From a checkpoint of a small mixture-of-experts model trained on Wikipedia: width 224, a softmax router.
Below are experts of layer 3 (counted from 0) of a mixture-of-experts language model. Rows are named router (the router's row for the expert) and show model dimensions 0-223. Each number is 500 + 40 x the weight over its row's rms, rounded and kept within 0 to 999. Numbers have three digits each.
After each expert's rows: a language model's description of what the expert responds to. This comes from a sample of Wikipedia text that the model never trained on.

# expert 0
router:551516564510530528445562483510486559500505518427506384440495432531451495538508551454459488533470569527542529477463493492447466472549567484482480485437452477435502501497455433500474493448533463558519529396568503444442456426513483562550567562541536515547450507550549556480476525452533449525506474455542501423565472485462458489581524475568516549548452567454512451536476506533510545464459562514479472483550450523459494548553446472513526542512491537519523487545503534507438486492535476468538501492482493489470591458518490520462468550528447471479533560508484481531457510509457536525486447486567492556530547465480543501454556463487524482533522569532518515548469528557435544534461
Infobox field labels. Field names and symbols in infoboxes, succession boxes and data lists, such as Succeeded, Preceded, Clade:, set:, %, °, and title equals signs.

# expert 8
router:539514561488516500442506506522525563455441482486520471465469490482510487573584506485510440544442464524539561488511511559459483476545510540517445513513492513502485472425482491435454548476456501483476487450524512460454485482572398537445466554489608514540506491594537497519522523472501553536536471466524428504515550536475532454525523490529545572556460529436535498513472478529478492464473471461422523469524427552451482543557449455482520529548403512438469454507455489523463489556444514517470525419512445430527579505608586463507552496530408478495525473513462483470531518504471494506512442436551452515540501482478544522491561512436529493511549566517456495500515471469541520493439
Word-start fragments. Short word pieces right after a capital letter inside names or words, such as M-er-rick, B-or-is, Mor, San, Che.

# expert 1
router:573498556506531552441480483496507543534426505470536446525555475490462529495435495483503467478485519505540498581515466435465460423523509488465502466443447474452526491463468460484491466478494428548543578435526487463510469397527524508522538498498551503506459526562504494479445442545560497569442532472558477511544548525459478511527541535546535479535421523519475515575435500448457526439447550534403526532575431543484455491522443449484586530485520543496478444545516534629473435509500543507535506451491522504501575499500505471510520546505452468519553479570478452572561502530497577514470496457559473553454563502448489513505494488533560472521487484472518466511484453558504507528489
Coordinating and linking words. Mid-sentence connectives such as of, and, by, or, but, joining noun phrases or clauses, as in "award of" or ", and then".

# expert 10
router:575485496522510457447553498532507514475525505465502426509512472518467478533484560507497517510461532520484469460489493439500466420546527449417540472525416513498431490488495460526501473494408426562536457460589525498561497466529463535483474535487534518456474508544515476493448454510530509566526491512535488459555464461487412486534529527516548500506453550472503475488474465529500531507446549535444577478519492487487490548523454418508499557465475510539542484467468552589459449520550431536550491500428480547429527486431530436421502455441440439551507566564489483517549489510464502493467462438593459526463580475470500441481517461445550492539490530552470505567587524525448504550493
Table column separators. Pipe separators between table cells, also semicolons, colons and sentence-initial At, e.g. between a show title and a network.

# expert 5
router:552481536529505499424533469561506572491524441438521422475514447466461477535462478476464490482417520527559494502490436528441467464473478480525406482478464472485504485508462502450525499465504545576495501443449555467498523488515496575550492547488527498552454484482542521467519504466510488507501452452547440433546473501429449492513579507516484499535469536464462467559501511485538480502471521492420479456583440497430492562533513459528562532499519498543515501549458488596475478544516518500523525474483474494438582546482476506494451487464441450473574500486505495524532528469481576493478408443556473604457576493465494423471509424472485498556503505511465492600519612484506500527443
Prepositions of place and time. Prepositions in, to, from, on, into, during, plus month names, mostly before dates, places or ranks, as in "promoted to".

# expert 11
router:534433535451510562445473532576526472518502503496502413532479499552452532522465500487513477539509537460534565478508550464475465482458493498497470501426424481439534490516516463532529540440474434518499559470528488472468451475558531571574536513532528482463533459508521487587482501541522474580440440465498437397552511462532452497528533500547566570522511562469509450519556526546503490476490531486460513515543498520476451566523452539496487541524543516493441456521478525578444436545551474461578506466537455507513510498489424483478489530549491470413412520513575570488553509429479575535493455455546463540502562508517548514597529460483533492550541479468545471532523546477473515511493
Pronouns and clause links. Pronouns, relatives and auxiliaries such as that, which, who, he, it, had, has, especially "evidence that"; also ″W in coordinates.

# expert 9
router:527426520459528507480529442520469558533477485472544416503491497473523524500454541433463489513485570487520552506461497439505477526484481462467458531508417503480479426547520476554472509436527513521464590427532477468534484450462459538531425487502510545501464543507525543436473466459577515467554443540478526503537480520519532510548545498516508496552468484460460442554536517462521579561497482524464463553509406437463506466573477511526530530543459588498466493533465542630491519500562469498529558565477466519491506493556480572473474528560500501525457436492523540505474466475484542533519514501583548557556536530531466498544506467481555469502560496575504453565588468529536547427482
Definite article and ordinals. The article the or The, and ordinal or superlative words after it, such as first, second, same, final, late.

# expert 3
router:538474519521526484502447501603448487562510540479515532581475467434452456528428501571519472506520481550562502484488555481474460489515553489430497501457490525469526568552428473524534504488495541544528422499454523479446493532548439501452543536493552549485480525453483524411507549522585493540467502503587441449559479478511521522561500467524507481501452509500463523495518492539554427448445542450458462475499470454502567481533453461464499506510455543542478468538558509550457472558509499495541397469473516542490472553468486525485463492575549484465452565539491465565506523422467582496480502494547437540393571525563505489515512437455487531532516466449543494559504553519464523468487
Word-final pieces before commas. Final pieces of words, often with an attached comma, closing list items or clauses, such as "aries,", "ly,", "Province,", "ers".

# expert 7
router:571496569517516546421525503526461553520471496439517382451515419505444489543501554442450487513456556535539511446510474493441475478549550477477493455476435450467490504497479442515444481469499466561535531415533487432456451440537473536563538546559561503551441508551543546494450512477521442552496481471551469426559437487450448465581542527565520534544445564439504438540483516537503541480487550537523494476577492519440480538532440439517519535512469510521537463539452551485453489523528486499543503475472507512457576470478485526443471519494466449474543550520508490529474492457453566523464441493571476552502544476464545495474535445481506479537515534534479525571518529517457519530470
Line breaks and coordinates. Line breaks in lists and infoboxes, and the °W or °E ending decimal coordinates, plus taxonomy labels like Class:, Genus:.

# expert 6
router:538546529462518481489498512476508517484534468494560540435529443503431521494468497462462497501509562521552460445452529489419495489563534466514452446514507441493541521509489480494484477494435474559414539462491461488480483516520450546577584567561535543562550529507575529517477499461609545507510523520529462475507530505491507511506563558583513468517476601424488452508502538469530491459496518504400503462581455527488425517560463493468556557552485584482505467489427538581508397535485467469503469409523458512515538545486524532473519468471536480495506457511486436474482458496518472545420468491535521553528545510517447464482599487511515466484530528494484498528505556485524545430465
Numbers in tables. Numerals in sports tables, statistics, coordinates and prices, such as 0, 1, 46, 25, 128, often following a pipe or colon.

# expert 12
router:536493455488465526507479495505451501577533484431554443454509496483462534562551490528495567511521584496536567542509488537458467499506557519523463482463416535460490516451486458450504490460385483550519546477502549455557492494499511540516513495527559605462474521503494525462482497468531515518441483535529487515503524543534443523520536435528545539436505544479467458536496466515499533516464577481465526418535425547469508533584454456489526548512550526458452471542473539572471475598555427440604522499490493462490514486553501394483483590534525498438461489449464556487506487535491547458453468436537477526487548537506450453530544471478511485549585556495471490485536498476526540490532
Opening quotes and parentheses. Opening quotation marks or parentheses joined to a word's first letter, as in quoted reviews "F-eeling, or (S-an Juan), plus line-initial capitals.

# expert 15
router:535502486470475508482577491514480557489478494465526479481512499521437493537410549455490493510510529494567523471451503524465441498484499464453462464489510472456492523542514448526477517515478464561479573465545517471501459428499465522512518573572491467554502536487528535497483536548513453566542498452536434426561503440465432445565519504524525413511492547436510476539457548527482477414507509491476548552518449471466485621544461483482483539552437497539460526538459528537467496548503501519544564482470546533455549559481476491470469571485494521539511547493514465518583600477474592516458528446509460553486554475523501479502497440517552434567441530535468527517540555467434525611528
Personal names. First names like John, William, Robert, initials like J., and pieces inside foreign names, such as Nikol-ay, Rebec-c-a.

# expert 2
router:542537525486518518529500550638465529570507528474501465545453435497440493474517511479473459528470512506524534474506530514468431489594547511465500487439479455450437595511494462485441489495464490541512531456527506465447456467543512546563558563545532512509415531487529521541489537464575445501447499493569416471574471496492462505541522531543529519451485530435513475504520521509537468511458517465474562467504413536495493542592406485518553516498483519491480479528452494534440498563543489532592540484477522460428556459448526499504503513537547490497515518500489583493514526447489557568451456486493429565448508455503509460558557482492523499537519556470523487518500507603431486518463
Quantifiers and modifiers. Quantity words and adjectives in running prose after prepositions, such as several, some, many, two, various, federal, often before a noun.

# expert 13
router:517486573507577527443563533528532553499430504465539440514499490517508520570469533530503477509496570548605550507521551487440429461490493475453546429494491428504481462503451486541495556494511521523506492427508503460507456495501479550493504538514563547501477538506552523522522504409557489554539503496523496462580494501529552460527556528496524481573477510481515471447453515508512502486468532502436536436522499549412468518557433469548498531533479575530523513553516551566477444583526475484477430467477492562525532507483491569456481542489490411520549546510491480531558507494425533480493443462576424543528526474492569507438519495508523501538534474538443479535590587547424517511500
Word endings and abbreviations. Inner or final word pieces and short capital codes, such as apostrophes in Hold'em, closing parentheses, "ic", "ated", NSW, AGATA.

# expert 14
router:558493549521531567375555468531482531546474514439506416437510462505419512551523551479477530566435550517516526444480502532443479491526556479473455491446466438464567490443463465521480514459462447540480547381518522445480446490523498572525516570536548485548426487489521577503504509445514507523522495484507488473529469462449451458538554509550536530514444516487494485540490482532467508530475552489474452511559429545416535528597469452506483533507495532507528418552446545582464426537552479467505518494475483511497566448490477519502477531484504470491503574498456492528479462468453547486506452492559477540551545467515531446490549420501491505543487494539456554501521517556489472553469
Line-start list markers. Pipes, hyphens and asterisks starting table rows or list items after a line break, plus infobox labels like Order:, Phylum:, Binomial.